Experts of a small language model: 37.1M parameters.
Below are experts of layer 9 (counted from 0) of a mixture-of-experts language model. Rows are named router (the router's row for the expert), down (a neuron's output weights, with its number) and show model dimensions 0-191. Each number is 128 + 24 x the weight over its row's rms, rounded and kept within 0 to 255.
Before each expert's rows: a language model's description of what the expert responds to; "raises" lists some tokens whose logits its average output raises strongly, later layers aside. This comes from a sample of Wikipedia text that the model never trained on.

# expert 7
What it handles: Mid-word short syllables. Short syllable pieces inside or at the start of split words, such as le(ague), b-le(ary), un-ra(veling), Re, Ro, co.
raises: "ach", "f", "b", "op", "h", "ak"
router [127  97 117 134 133 142 174 138  75 121 124 120 118  82 108 157 143 116 107  95 119 156  89  94 119 121  90 123  92 174 133 157 135 123 105 108 135 155  84 138 137 116 106 104 147 143 151 110 168 164  82 132 130 120 151 148 146 116 119 113  96 123  96 132 126 148 144 132 135 116 160 116  83 108  98  89 166 136 125  90  97 159 147 114 123 156 163 127 148 141 171 140 185 115  89 117 108 133 140 140 121 117 131 143 124 127  96 149 148  82 103 133  95 166 140 148 142 141 149 141 131 131 133  99  97  83 107 123 152 106 151 145 134 125  84 104 160  95 103 125 127 134 148  91  71  84 169 121 108 125 122 132 170 115 139 140  91 156 125 129 137 135 133 107  76 125 129 146 126 145 124 117 128  75 164 129 136 144 126 121  78  97 140  85 132 173 139 128 122 144 136 104]
down0 [116 186 138 149 101 139 112 140 138 111 122  90 150 111 145 131 118 104 148  95 159 163 149 115 110 155 128 129 103 133 127 164 150 112 116 135  82 139 155 148 166 136 111 123  93 157 134 123 168 134 148  76 137 145 164 128 103 135 119 101 147 138 133 106  89 119  95 177  93 175 127 126 124 124 159 136 111 131 134 135 135 123 128 184 138  79  74 151 155  83 127 113 130 143 132  96 118 159 160 150 109 122 145 138 141 113 154  95 140 150 138 103 160  68 115 109 120 144 128 115  95 105 120 137 158  85 139  89 148 139 129 106  93 171 139 110 134 121 173 123 105 155  91 106  88 122 121 108 124 140 116 117 141  91 120 183 158 149 121 139 111 134 131 110 110 131 142 134 183 104 128 106 168 134 104 164 164 169 117 105 117 163 133 139 110 163 128 111 116 115 147 142]
down1 [168 126 127 129 130 123  93 121 109 144 141 148 153 127 157 115 137 137 139 134 116 104 161  91 143 164 112 146 127 148 142 133 131 138 118 120  89 108  87  88  93 117 118 123 144 104 101 121  87 117 103  97 146 132 167 114 148 139 101 142 133  96 109 139 146 117 111 129 137  90 103 149 129 105 104 103 144 116 112 152 169 130  89 121 121 124 102 137 158 144 131 116 152 105 125 127 139 129 152 129 119 188  94 101 164 129 134 145 102 148 125 110 112 144 181 149 117 179 165 143 129 109 133 132 124 157 154 128 142 183 136 176 128  79 128 102  85 155 156 120 156 144 112  98 110 151 158 131 152  88 165  94 170 102 111 102 127 139 150 178 115  97 126 143 155  87 111 133 150  83 150 153  65 153 137 132 119 151 161 127 170  75 109 152 165 148 127 148 134 145 115 127]
down2 [130 167 154 127 110 140 165 106  87 134 128 161 130  82 122 162 153 111 114 177  80  99 151 139 153 135 121 122 116 116 111  75 147 126 144 115 113 124 113 140 148 139 128 102 146 143 125 103 140 131 118  77 128 145 108 130 112 151  98 105 120 146 104 152 106 160 125 109 150 126  99 112 143 148 110 160 129 163 165  99 160 158 151 136 117 113 123 112 114 113 135 127 123 114 131 116 120 148 113 106 131 116 119 120 138 143 127 125 152 100 158 106 129  91 111 118 171 145 172  92 116  79 158 184 120  81 153 149 141 156 102 143 162 129 121 147 143 127  91 115 149 159 155 123 158  79 138 169 147 136 123  80 128 100 136 174 179 134 152 175 144 151 139 114 151 165 105 138  91 107 137 104 174 107 103 114 131 105 152 113 114 124 108 107  74 161 106 145 148 166 138 104]
down3 [148 100 132 125 131 126 103 149 123 130 155 124 133 130 115 174  96 137 118 141 190 114 158 111 116 157 118 137 123  77 127 136 140 132  91 124  76 119 112 121 130 142 121 146 126 114 131 142 119 155 135 140 149 129 133 122 138 159 128  95 152 109 120 125 116 110 116 137 146 116 124 139 104 143 109 158 112  79 189 136 154 129 123 107 120 122 154 143 123 104 145 156 123 140 106 158 127 116 141 115 118 171 145  89 126  88 119 136 184 167 118 109 152  97 110 109 148 181 138 178 104  91 156 128 152 102  95 176  59 153 123 104 133 102 162 119 135  94 143 109 170 116 167 116 178 111 101 141 130 132  98 125 102 170 113 190 128  99 128 124 116 133 131 159 122 122 140 151 178 150 153 111 112 141 130 193 141 121 141 151 122 147 119 129 181 149 128 163 104 122 124 101]
down4 [112 140 148 149 102 170  98 115 147 157 115 136 164  84 114 158 102 130 158 124 124 122 158 103 117 112  67 145 103 128 122 147 118 144 118 167 125 130 130 119 125  62 153 140 126 100 182 126 135 120  90 142 113 107 130 134 122 118 106 144 131 133 146 133 124 117 160 122 124 147  71 127 112 138 125 164 140 101 140 157 106 107 124  94 134 112 121 142  91 151 171 200 163 171 126  94 170 118 137 148 136 102 111 134  96 146 139 163 137 112 127 145 124  98 148 124 169 142 124 122 139 156 164 118 114 107 166  92  98  85 131 163 147 106 137 111 140 126 126 149 123 162 107 158  84 146 104 159 196 132 121 118 132 128  96 114 138 134 168 120 152 125 168 132 174 129 133 129 152  98 112 177 160 144 125  80 106 134 138 112 118 141 123 143 110 135 150 171 119 121 148 104]
down5 [177 160 115 116 155 120 127 145 161  96 124 129 114 103 166 110  88 124 133 127 170 155 134  87 129  91 161 171 202 128 158 138 104 102 111 149 119 139 145 141 141 132 153 143 120 145 113 109 118  97 118  89 153 121  96 145 118 135 121  99  88  98  91 100 150 143 113 109 119 134 120 149 176 138 129 112 148 113 102 147 148 125 159 102 103 125 152 100 122 114 152 160  95 147 161 118  96 114 162 117 163 146 114 122 155 162 104 129  88 137 136 106 146 117 106 150 114 124 108 113 141 126 132 128 112 127 184 108  85 130 157 125 169 148 105 112 125 152 142 122 107 154 113 172 144 101 116 123 136 141 100 154 100 114 123  44 125 131  96  81 134 124 146 122 159 135 126 127 147  86 146  80 149 139 133 138 178 113 126 106  95 120 113 124  95  89 109 129 138 147 115 154]
down6 [137 180  80  92 115 158 104 173 158 119 142 112 105 142 130 114 142 165 119 151 120 123 132  93 189 168 171  97 126 146 100  89 103 151 114 129 150 172 122 127 112 131 115 134 133 105 140  92 134 149 104 134 158  90 147 143 146 165 127 122  96 131 130 128 151  89  98 106 158 133 107 141 118 113  83 163 103  91 144 123 143 128 133 116 143 112 115  96 150 105 129  83 150 114 149 124 147  86 145 150 109 160 161 131 104 122 122 164 121 111 101 115 134 104  92 107 160 145 142 110 132 116 132 130 132 153 136 144 174 139 124 158 149 143 112  84 136 116 121 121 128 190 130 103 153 113 137 139 126 132 133 143 119 105 174 136 171 104  99 134 141 143 115 134 145 138 163 121 176 152 108 109 131 191 147 106 162 160 136 150 149 146  93 177 179 140 109 146 130 114 129 115]
down7 [114  93 146  89 140 169 120 106 126 125 171  94 152 143 145  85 123 101 110  99 118 129 162 122 173 130 124 112 106 111 155 118 119 141 124 178 134 132 118 112 103 127 159  95  65 141 122 168 151 136 148 124 128 138 144 149  89 128  80 138 124 148 164 104 167  85 158 124 111 142 155  92 123 149 152 128  97 145 149 133  97 161 148 126 161  85 115 103 101 117 108 103 157 118 151 115 148 109 122 154 139 114 145 161 120 127 181 144 133 107 129 152 152 132 111 123 131 116 105 180 159 175 149 146 165 140 150 111  86  87 146 123 140 153 158 147 110  73 148 144 151 161 134  88 130 169 149 125 110 154 130 110  86 114 144 140 124 107 107 106 158 129 150 102 137 102  93  95 113 137 130 128 141 126 161 143 113 110 120  98 122 151 139 151 101 147 116 176 150 149 107 119]
down8 [142 127 139  81 121  94 127 124 102 117 117 154  85 129 107 139 141 118  95 143  91 128 131 106 139 163 108 145 110 115 133 143 116 131  89 148 139 165 125 106 137 155 113 156 127 156 150 145 133 144 149 151 111 126 126 145 120 136 159  99  99 148 132 141 130  99 121 123 165 103 117 123 118 131  89 104 160 125 131 121 130 128  75 136 105 112 145 138 158 119 126  96  94 159 143 128 170 117 111 132 102 136  83 104  84 128 129 113 128 132 187 160 172 108 133 118 152 115 141 128 117 135 131  73 152 137 107 158 128 142  98 132 108 118  97 122  94 139 166  76 121 157 134 152 154 106 144  54 109 117 153 110  82  85 125 158 141 173 160 150 151 121 125 177 154 111 122  96 103 144  77 131  98  94 154 145 136 172 117 135 108 124  82 116 146  81 172 105 143 123 153 135]
down9 [106 130 149 130 137 133 148 111 100 145 163 136  96 127 146  78 142 145 105 129 142 119 133 127  92 124 116 110 113 139 137 150 125 153 161 125 150  87 127 111 122 156 117 147 134 138 100 110 133 140 135  91 116  75 139  94 134 132 100  87 129 117 131 132 136 101 184 140 128 116 159 135 151 128 162 124 131 159 128 113 143 128 101 156 110 140 119 122 113 142 161  99 140 133 100  94 136 161 121 154 126 113 166 119 120 163 108 143  91 122 177 131 142 144  38 117 150 124 160 139 101 119 162 167 119 105 158 126 162 158 111 104 186 134 136 156 110  90 106 119 125 167  71 128 111  74 138 148 117 152 151 131 129 163  99 142 112 109 152 127 123 102 145 131 129 127 191  99 196 135 124 139 137 138 112 151 152 166 153 113 127 102  83 123 123 126 170 165 131 128 119 102]
down10 [155 119 143 109 141 153 142 146 147  97 128 123 151 125 119 123 165 132 145  97 126 117 138 118 138 129 128 115 141 136 113 158 100 113 116 114 127 127  94  76 125 168 139 106 179 169 164 127 178 129 145 148 141  96 151 159 160 151 130 123 168 141 141 112  75 123 182 181 200 141  93 128  99  87 117 150 166 145 164 148 111 138 149 156 167 105 115 112 143 155 156 158 127 155 163 135 108 111 139 103 158  70 154 129 151 118 157 128 130 154 159 109  90 154 157 133 105 150 110 171 115 136 132 145  78 126 159 120 139 127 144 117 164 139 105 133 134 132  82 136 128 113 137 106 127 147 112 125 137 162 147 104  76 118 136 141 130 136 132  96 116 117 122 131 120 145 126 111 107 150 107 170  98 106 146 107 106 104 128 170 107 117 127 115 169 121 147 176 109 119 141 155]

# expert 11
What it handles: Family and role nouns. Whole common nouns for people, kinship and parts after the, a or his, such as son, father, children, member, part, rest.
raises: " of", " and", ",", "-", " in", ";"
router [185  61 129 161 124 108 122 174 118 128 121 124 121 126 112 118  87 112  98  82 156 118 110 106 147 136 117 119 123 130 112 145 100 130 111 130 126 179 112 146 110 135 119 128 126 142 161  97 133 103 145 159 149 124 106 108 155 154 170 170 136 197  87 136 108 174  92 125 175 105 110 147 102  98 148 150 111 122 107 149 127 119 130  69 134 127 105 159 116 113 116 127 183 180 100 127  86 127  97 105 123 102 136 131 109 156  96 101 149 133  95 128 148 116 107  93 138 142 159 153 119 131 130 158 118 131 129 135 128 139 104  91  88 102 131 125 163 146 103 112 116 152 136 120 150 102  73 116 129  96 117 113 121 124 135 118 160 166 139 153 109 144 135 135 103 122 128 150 161 133 108 124 130 105 118 129 156 151 100 133 158  64 147 171 123 117 147 136 105 155 134 103]
down0 [127  81 137 102 134 149 123 164 143 120 126 138 113 105 148  95 152 137 109  79 155 134  77 175 100 112 122 115 152 149 115 121 117 129  96 135  96 158 148 136 136 115  87 147 100  89 111 151 125 144 127 150 158 116 157  98 131 102 136 116 162 121 116 140 126 163 143 123  64 145 133 133 146 165 161  99 130  99 159 116  81 138 163 152 125 148 137 131 122  97  98 120 159 101 142 155 121 116 158  97 111 160 122 138 123 132 119  91 150 184 148 180 105 108 133  96 128 123 115 139 123 123 137  97 102 126 147 152 106  97 150  80 154 136 141 155 125 122 164 102 117  83 143 174 111 104 103 111 157 142 109 155 104 150 117 123 135  90 121 116 145 144  67 138 136 116 122 144 110 126 181 110 140 158  46 128 133 122 153 148 130 108 125 145 146 139 144 128 134 160 141 125]
down1 [116 118 141 132 124 105 105 137 143 118 151 100 119 117 119 127 125 119 119 136 168 166 100 124 127 138  97 150 138 100 154 111 124 128 103 115 106 121 169 122 108 153 112  95 118 136 112  93 134 136  85 179 153 100 141 127 172 148 115  94  99 124 120 121 104 137  96 134 144 118 104 123 133 107  90 159 124 211 138 152 136 140 142 118 192 105 153 128 160 158 171  81  78 109 154 124 130 135  94 112 130 147 151 154 142 134 158 140 194 158 162 118 106 168 159 127 135 162 129 150 118 113 131 134 130 148 144 114 128 115 156 141  94 158 137 170 161 108 104 130 155 148 143 167 134 125  81 116 110 101 158 121 108  98 151 108 153 157  95 132 100 126 125 103  85 149 118 132 166 106  94 119 123  85 156 128 161 135 120 152 123 163  91 118 143 136 159 139 140 158 109 155]
down2 [125 143 163 135 126 147  89 129  97  98 142  85 115 159 144 125 175 137 119 126 107 150 122 131 157 139 171 131 125 104 152 114  90 103 103 130 117 117 166  96 133 122 116 158 136 127 124 111 125 135 133 118 120 115 107  55 144 121 113 113  93 149 114 121 171 158 123 133 129 130 110 114 105 112 155 129 123 126 191 121 100 133  98 130 128 141 126 142 118 119 159 146 146 129 141 197 145 151 138 134 143 116 122  95  66 133 100 109 116 100 134 156 110 142  94 132 132 117 124 106 110  75 121 123 125 114  71 122 139 111 131  92 139 186 125 119 101 160  97 136 149 109 174  97 180 122 114 143 126 124 158 117 159  94 130  98 127  92 124  93 138 128 126 140  97 131 164 137 105 149  84 161 147 128 158  76  98  99  98 112 123 119 149 124  72 130 114 117 134 180 126 148]
down3 [159 110 137 100 112 147  92 127 135 131 165 166 170 108 124 123 128 107 163 149 159  91 120 136 119 129 119 143 143 154 139 150 130 131 152  94 122 131 135 134 155  86 117 125  97 125 158 191 145 144 113 147 162 102 160 145 155  81 139 123 141 137 110 162 147 145 145 121 108 132 166 131 125 139 145 140 104 112 144 117 120 119 164  94 138 127 113 122 153 112 162 147 119 154 114 130 165 150 153 163 191 135  90 119 118 140 152 125 110 155 137  98 108 130 125 128 128  58 134 107 137 110 158 135 105 131 117 100 118 121  91 163 122  88 140 153 114 119 128 104 152 168 187 125 151  83 173 153 132 112 158 167 177 149  90 148 110 107 123 129 110 121 170 100 126 115  99 131 104  93 110 121 171 112 100 110  94 140 143 147 115  78 113 145 126  88 126 117 180 135 141 140]
down4 [111  64 136 163 160 116 174 118 103 146 116 140 135 139 161 125 120 151 123 139 149 164 112 122 120 159 100 165 109 118 117 104 144 148 131 173 151 104 149 180 142 130 124  99 113 133 147 117 134  96 150 105 148 134  94 107 144 149 124 143 115 135 142 122 127 119 129 119 171 152 138 110 106 140 108 113 146  61 149 113  92 110 156  78 105 167 107 121 115 155 169 110 102 117 128 144 116 173  94  95 136  68 121 106 133 144 101 120 126 159  46 133 128  49 139  56 141 119 132 129 115 155 165  99 125 122 155 133 148 134 118 131 165 132 139 116 130 140 125  96 121 132 125 128 108 124 129  85 148 146 126 120 128 144 118 108 134 145 105 111 122 126 133 116 119 133 151 108 168  91 143 127 124 126 150 124 144 161  82 141  75  93 129 162 133 105 141 121 128 137 107 127]
down5 [130 100 124 141 143 120 139 112 104 150 143 110  98 124 178 147 121 159 107 129 144 138 119 148 118 149 139 103 131 138  95 138 148 135 142 144 130 153  83 168  66 130 145 116 103 115 103 109 107 109 141 176 178 127 125 138 146 137 107 138 149 145 110 133 106 143 136 121 133 167 113 114  82 104 107 149  95 121 140 124 100  95 129 112 146 157  92 105 116  86 152 142 128 146 110  92 105 138  95 121 144 174 130  82 102 189 130 118 136  95 128 126 105 133 122 160  92  95 106 151 132 115 132 106 118  93 117 142 138 178 135 131 163  78 159 140 129 109 158 156 148 123 137 151 124 107 141 145  78 126 129 101  97 179  73 129  95 114  96 110 114  85 186 104 143 144 123 105 105  98 128 108 114 130 154 120 104 111 165 160 111 101 129 115 101 151 126 118 159 173 113 120]
down6 [140 160 149 149 125 154 152  91 124 133 134 122 120 150 138 162 131 166 149  89 128 121 155 104  95 162 105 161  98 121  88  92 134 140 111 100 108 115 174 126 147 150 182 127 118 129 145 192 124 140 106 146 143 115 149 108 156 104 135 107 120  98 136 101 136 166 116 149 149 119 112  88 149 158 128 159 120  94 156 122 137 146 144 140  95 140  95 134 148  82 143 135 122 155 181 144 101 196  85  84 139 128  86 117 121 107 132 140 129 114 131 117 136  90  74  93 134 116 120 133 118 188 148 127 116 140 147 127 137 166  95  99 111 103 103 155 111 127 101 152 108 135 145 160 172 123 138 100 157 107 105 148 105 133 115 120 126 136 118 120 159 121 119 127 144 111 113 130 114 101 104 114 136  94 142 162 150 158  88 114 106 127 129 153 171 166 162 109 115 153  98 121]
down7 [160 143 113 104 122  79  93 154 141 103 140 155 111 145 144 173 136 102 108 106 127 109 133 125 119 144 199 103  88 100 137 111 134 124  64 145 130 133 102 149 112 146 171  95 147 119 157 164 132 127 138  97 124  96 141 132 118 140 106 159  95 100 176 138 145 115  82 125 155 102 130  95  88 140 109 110 120 119 103 128 109 153 148 136 160  92 119  92 104 120  94 137 115  94 116 123  82 139  92 147 124 129 130 120 153 130 109 116 165 123 132 118 112 156  95 142 146 100 130 139 133 139 108  91 126 120 108 124 180 123 125 125 132 205 141 105 119 160 139 146 140 142 125 145  99 122 141 109  77  88 151 162 150 128 152 102 131 118 166  99 133 124 117  85 139 156 148 186 140 130 131  90 107 116 125 143  97 122 148 108 127 179 136 101 148 123 145 129 119 146 161 111]
down8 [ 91 108 137  88 111 179 108  98 184  83 131  99  99  60 145 120 136 147 135 141 143 156 115 137 116  85 131 114 125 164 128 128 144  88 132 107 145 163 128 149 128  92 140 136 110 122 148 120 127 105 102 165 120 120 100 136 129  88 154 150 100 128 143 103 106 126 113 118 112 139 130  89  74 160 138 101 178 103 110 143 144 134 118 156 138 126 142 119  78 124 143 152 134 191 148 110 161  98 132 130 122 133 125 171 134 119 106 149 101 116  99 128 140 182 114 125 141 125 106 141 126 103 147 137 167 125 107 133 166 121  80 141 119 115  91 132 113 137 149 124 111 147 131 119 134 103 141 162 126 125 181 107 148 115 155 156 150 118  76 139 116 125 102 183 161 132 133 132 151 151 143 134 145 146 127 126 146 116 133 174 143  99 116 159 109 164 148 169 131 171 157 125]
down9 [116 133 152  99 166 187 153 116 207 125 142 116  62 139 135 138 140  85 126 146 126 160 145 129 120 142 140  47 130 203 112 145 116 118 138 145 133 101 117 103 122 187 135 140 117 143 149  85 128 114 130 107 106 143 152 116 136 103  74 132 144 119 115 160 106 115 124 142 119 143 136 157 126 141 149  90 173 125 143 142 158 112 124 178 102 155 146 127  92 125 145 156 106 123 104 143 109 139 147 148  73 147  80 117  90 136 105 125 133 156 134 138  86 109 163 149 111 150 129 109 123 122 119 125 139 126 133 159 158 102 170 141 142 145 125 120 137 125 122 131 122 127 130 123 143 141 138 134 187 136 122 137 154 105 153 153 162 162 156 145 111 142 155  99 134 137 141 102 166 106 122 120 120 131 144  92 113 138 117 120 126 136 146 129 168 132 160 123 158 168 106 128]
down10 [133 148 153 156 143 117 158  99 117 112 158 125 103 134 143 129 124 128 124 107 138 101 142 108 130 100 148 159 134 125 122 138 124 118 100 167 103 116  98 114 146 123 121 158 113 110 137 125 120  83  92 148 108 115 121 113 141 164 157 161 134  63 119 148 147 146  97 155 168 138 169 151 121 118 160 107 129 163 144 144  97 136 124 100 133 136 121 135 120  81 159 115  87 144 116 129 107 121 122  88 110 149 115 112 116 106  92 107 145 132 105 116 111 118 100  92 140 107 171 143  79  84 139 123  94 169 101 132 120 184 159  98 164 131  94 144 135 125 117 145 131 178 120 171 131 147 202 145 117 150 122 121 101  93 119 105 119 166 114 129 142 127 146 126  61 144  71 151 118 116 124 116 114  94 121 123 162 119 140 121 112 141 169 115 179 142 167  93 132 134 139 123]

# expert 41
What it handles: Subjects and surnames. Subject pronouns (he, she, they, who) and surname pieces of people acting in biographical prose, such as Goodman, Corbett.
raises: " and", ",", " in"
router [173 123  93 135 144 126 163 152 135 143 162 130 168 163 133 112  95 153 185 137 147  69  97 154 169 115 109 167 140 132 110  86 154 146 115 126 125 167  93 148 148 112 144 116 107 137 140 147 149  91 115 113 147 115 103 172  91 102 112 158 117 132 133 130 146  99 117 116 136  99 101 127 115 140 137 117 169  83 101 112 112 121 132 133  82 102 109 128 106  80 161 113 126 139  97 162 104 132 136 100 130 108 109 142  95 115 143 165  76  98 132  81 100 103  97  90 112 109 111 155 156 116 121 124 124 123 145  87  96 167 133 149  86 132 140 127 127 111 138 162 127 165 142 102 110 115  83  98 128  88 142 145 134 152 128 147 128 112 128 149 153  98 109 114 118 132 139 116 126 136 139 129 124 104  94 142  90 136 110 120 158  98 109  96 149 163 147  76 142 113 142 103]
down0 [138 122 141 171 114 149 152 158 160 141 145 122 123 119 147 103 131 138 108 133 110 127 103 152 145 101 136 137 163 149 128 102 107 109 109 106 131 156 110  61 147 151 122 140 158 162 115 126 122 135 119 137 120 154 149 121 155 157 105 146 167 147 126  84 168 104 140 139 113 146 164 138 151 130 108 131 142  94 124 173 111 129 109 129 150 145 165 113 109 122 162 128 146 117  98 138 144 113 132 132 149 157 115 135 113  74 185 140  85 154 145 132 172 133 206 118 103 152  76 114 122 114 172 160 113 136 163 176 161 124 115 159 150 133 129 126 142 128 131 108 122 123 121 137 112  90 121 159 165 140 102 129 115 118 136 129 143 106 165 136 180 111  95 125 120 124 119 114 117 134 146 162 126 133 115 102  88 105 145  91 122 108 184 151 147 129 114 146 189 167  95 166]
down1 [134 119 126 148 143 120 115 161 138 227 159 157 122 151 107  76 107 140  75 143 132 104 152 117 132  98 143  80 113 185 139 148 147 145 121 119 140 138 146 110 123 135 140 147 116 126 102 112  95 108 116 131 132 122 124 149 127 150 175  96 134 126 110 147 130 111  94 136 142 150 111 168 150  91 138 108 143 170 137 129 130 132 153 142  99 167 115  79 131 141  91 146 129 103 146 123 117 105 114 115  99 122 121 130 132 140 115 131 101  88 123 127 135 125 133 143 105 118 140 161 137  90 127 111 171 131 140  76 159 109 134 142 187  91 132 162 124 189 159 136 145 143 120 138 124 138 152 144 115 186 108 153 147 154  94 129 126 136  99 101 123 116 104 100 123  94 135 121 134 113 111 153  99 160 125 161 139 109 152 167 160 143 113 126 138 133 114 191 162 112 116  93]
down2 [ 95 140 122 143 121 129 160 110 148 181 165 148 125 178 111  75 123 129 179 139 149 158 124 126  98 154 114 113 106 155 102  83 152 138 106 152  84 126  88 113 159 128 141 111 140 132 115 149  96  98  97  97 102 138 138 158 116 119 116 123 165 126 178  85 106 159 137 135 138 135 102 174 181 137 111 112 162  88 104 118 100 150 117 141 144 144 145 105 129  82  97 104 140 132 137 126  96 102 152 119 135 136 107 151 151 163 136 162 110 115 109 120 108  80 127 132  87 159  82 112 119  93 119 171 104 174 201 144 142 152 116 119  97 101 112 142 159 112 142 107 133 102 137 102 127 103 125 107 125 110 137 138 111 120 127 102  92  77 135 119 138 112 150 121 156  98 113 124 109 142 138 143 131 120 137 115 142 154 137 133 129 110 135 132 147 157  93  99 149 120 124 105]
down3 [156 139 167 157 133  49 117 112  91 113 110 111 146 153 152 130 123 110 102 156 129  83 120 113 110 143 110 103 114  92 137 105  92 132 110  99 165 158 125 132  99 132 180 113 125 126  74 138 120 121 125 140 123 137 113 137 156 143 136 126 121 142 120 126 130  96  82 160 135 132 113 135 116 123 112 118 118  91 136 120 128 178 134 102 119 124 148 101 117 134 123 125 126 100 128  98 142 148 103 133 175 163 118 121  93 183 101 106 152 136 164 126 190 173 109 139 184 165 117 139 131 115 128 114  93 139  97 115 132 164 139 118 164 124 112 119 149 171 213  65 105  73 143 104 146 129 138 140 147 110 149 103 133 142 141 103 129 116 124 131 119 156 184 128 119 138 141  97 128 120 148 104 134 110 122 139 119 145 114 154 102 134 108 137 142 110 103 101 131 105 128 135]
down4 [140 125 130 119 130 152 115 115 140 111 137 134 103 148  82 135 116 107 105 152 112 121 146 106 111 113 141  83 138 116 107 121 115 106 132 189 131 148 128 146 133 154 102  69 110 154 100 139 104 108 135 103 146 119 136 110 161 144 112 106 178 160 124 100 137 121 148  95  95 130 101 117 123 135 162 164 133 165 162 113 113 140 142  98 122 142 149 114 114 101 142 155 152 135 118 120 110 128 122  94 148 153 149 116 138  48 117 103 146  81 104  76 146 122 100  95 122 104 170 104 111 124 123  78 109 137 133  85  55 127 131  98 145 112 112 144 118 134 125 135 104 154 151 142 132 130 165 155 109 138 144 129 104 116 102 114 143 183 122 132 164 141 118 133 171 173 133 100  93 144 124 123  85 164 103 142 128 144 184  94 164 105 104 141 112 134 129 146 105 122  96 129]
down5 [119 105 144 153 108  97 117 158  85 163 145 132 148 161 103 130 145 127 120  98 145 132 116  84 103  96 120  82 102 108 119 114 136 118 147 104 129 140 112 135 176 147 103 110 109 153 124 128  69 140 121 148 128 141 112 125 132  91 135 138 136 167 123 112 145 159  87 129  79  97 108 118 159  82 122  88 108  78 144 169 131 113 109 176 167 150 149 148 114 143 159 114  91 160 171 135 134 181 134 126 135  98 102 134  82 131 119  99 149 112 127 122  92 152 140  84 131 128 134 143 120 145 118  94  96  87 129 145 163 136  91 107 131 139 150 125 132 145 125 141  90 128 133 145 119  72 110 137  79  94 135 133 118 125 143 102 143 135 131 151 127 163 109 145 125  85 111 169 149 122 131  86 115  87 113 142 181 115 141 121 148 162 140 153 156 152 141 133 131 111 152 136]
down6 [104 107 132 138 115 115 145 149  95 111 171 186 118 179 127 134 111 174  96 152 140 161 128 146 166 162 120 136 144 124 157 127 123 148 136 102  97 114 115 108 167 111 138 158 163 121  79 123  75 175 140 103 128 130 122 125 144 116 115 106 130 123 114 109 127 109 103  99 128 121 118 161 153  93  95 137 105  95 106 133 155 136 113 139  90 157  91  98 116 143 126  79 140 154 137 141 120 126 107 121 174  84 108 147 109 174 119 135 122 150  96 141 161 120 149 149 165 121  87  95 138 115 154 125 143 118 181 128 156  71  88 147 142 100 118 121 110 138 126 147 112 165 154 113 109 110 130 160 132 149 139 145 148 136 111 123  98 126 114  90 153 142 129 110 155 129 105 158 122  81 110 160 167 131 118  96 125 165 105 151 115 133 158 142 114 168 155 101 105 144 159 113]
down7 [109 129 149 148 124 117 129 153 174  96 118 135 108  98 147 126 115 178 161 133 147 180 161 140 102 121 115 122 139 160 113 119 171  74 168 131 157 148 129 133 136 171 109 124 131 141 121 117 173 136  99 137 169  83  93 120 138 138 162 105 173  77 122 116 122 120 110 110 123 120 133  91 116 138 132 184 149 103 137  87 136 146 128 114 170 157 136  99 105 105 159 118 119 138 110 139 119 110 137  70 125 107 130 144 179 135  84 109  82  93 112 134 143 132 142 114 130 167 154 123 131 140 148 113  92 137 159 134 124 129 134 133 176 157 135 164 104 146 119  87 105 166 102 126  91  88 103 109 124 142 133 135 105 126 145 126 106 162  84 121 138 141 125 144 133 114 140 148 111 100 148 147 104 157 136 109 132 104 139  91 153  82 117 145 118 135 131 131 130 189 125 160]
down8 [123 110 148 117 122 130 139 136 181 156 115 108 127  93 112 146 159 196 131 165 134 137 131 171 116 130 130 115 159 188 167 161 129 118 133 148 150 117 118 110 158 122 149 144 106 108  91 161  67 122 105 179 135  93 116 127  92 140 193 126 134 107  92 130 136 130 149 140  86 164 106 118 157 119 101 132 100 112 128 103 133 169 153 112 144 103 119 159 157 123 130 124 121 145 125 109  75 113  89 112 136 122 143 161 160 104  97 127 151 107 133 121 140 135 116 103 156 149  81 140 170 130 122 116 148 129 133 125 157 116 159  98 158  82 145 156 141 143  87 127 121 126 158 114 133 150 122 135 160 133  93 112 118 177 129 131 150 143 119  86 140 129 124 100 142 154 147 141 144 138 133 119 112 169  98  99 108 112 115 142 128 108 100 108 141  80 158 113 141 161 167 155]
down9 [ 91 173 125 151 148 128  92 129  48 160 131 113 154 165 100 154 128 149  97 135 142 151 100 125 140 105 155 132 153 120 153 148 117 174 108 136 140 148 120 110 134 113  97 125 144  96 144 156 121 135 117 112 153 127 136 134 110  67 125 107 114  95 160 101 161 138 168 143 138 109 121 154  91 125 102 131 119 121 121 178  94 127 160 120 127 101 105 113 105  91 139 108 133  73 154 144 134 121 158 133 136 108 151 118 153 150 123 112 140 149 111 150  99 101 128 114 150 128 146 177 150  96 148 135 114 119 147  89 147 156  98 107 119  84 135 101  88 162  91 160 135 121 172 100 139 102  92 142 137 112 143 161 152 158 123 126 112 124 158 106 133 103  88 106 125  80 131 122 117  91 112  93  90 135 127 114 169 139 115 119 129 162 162 118 149 105 131 109 167 150 123 161]
down10 [124 109 183  86 148 141 178 137 117 110 132 123 128 138 139 140 133 132 121 112 112  75 134 158 111 108 117 175 146 112 138 143 158 118 120 135 159 106 190 135 133 159 185 134 117 112 137 109  91 142 165 126 126 151 104 121  90 135 157 154 160 126 140 139 100 132 167 151 138 156 156 122 132 161 136  79 164 102  77 115 150  95  93 198 123 131 152 131 158 106 120 133 144 133 133 111  91 129 134 149 114 156  96 142 124 161 134 121 102 108 126 132 149 104 121 129 143 103 154 121 125 114 150 109 128 105 150 106 151 178 114 116 134  91 137 132 130 158 179 154 149 133  91 120 104 137 121 135 114 165 124 115 149 125 129 127 114 102 141 123  92 179 134 125 133 130 142 163 153 158 115 135 106 103  91  92 114  84 144 157 137 140 127 152 161 118  60 153 156 134 122 163]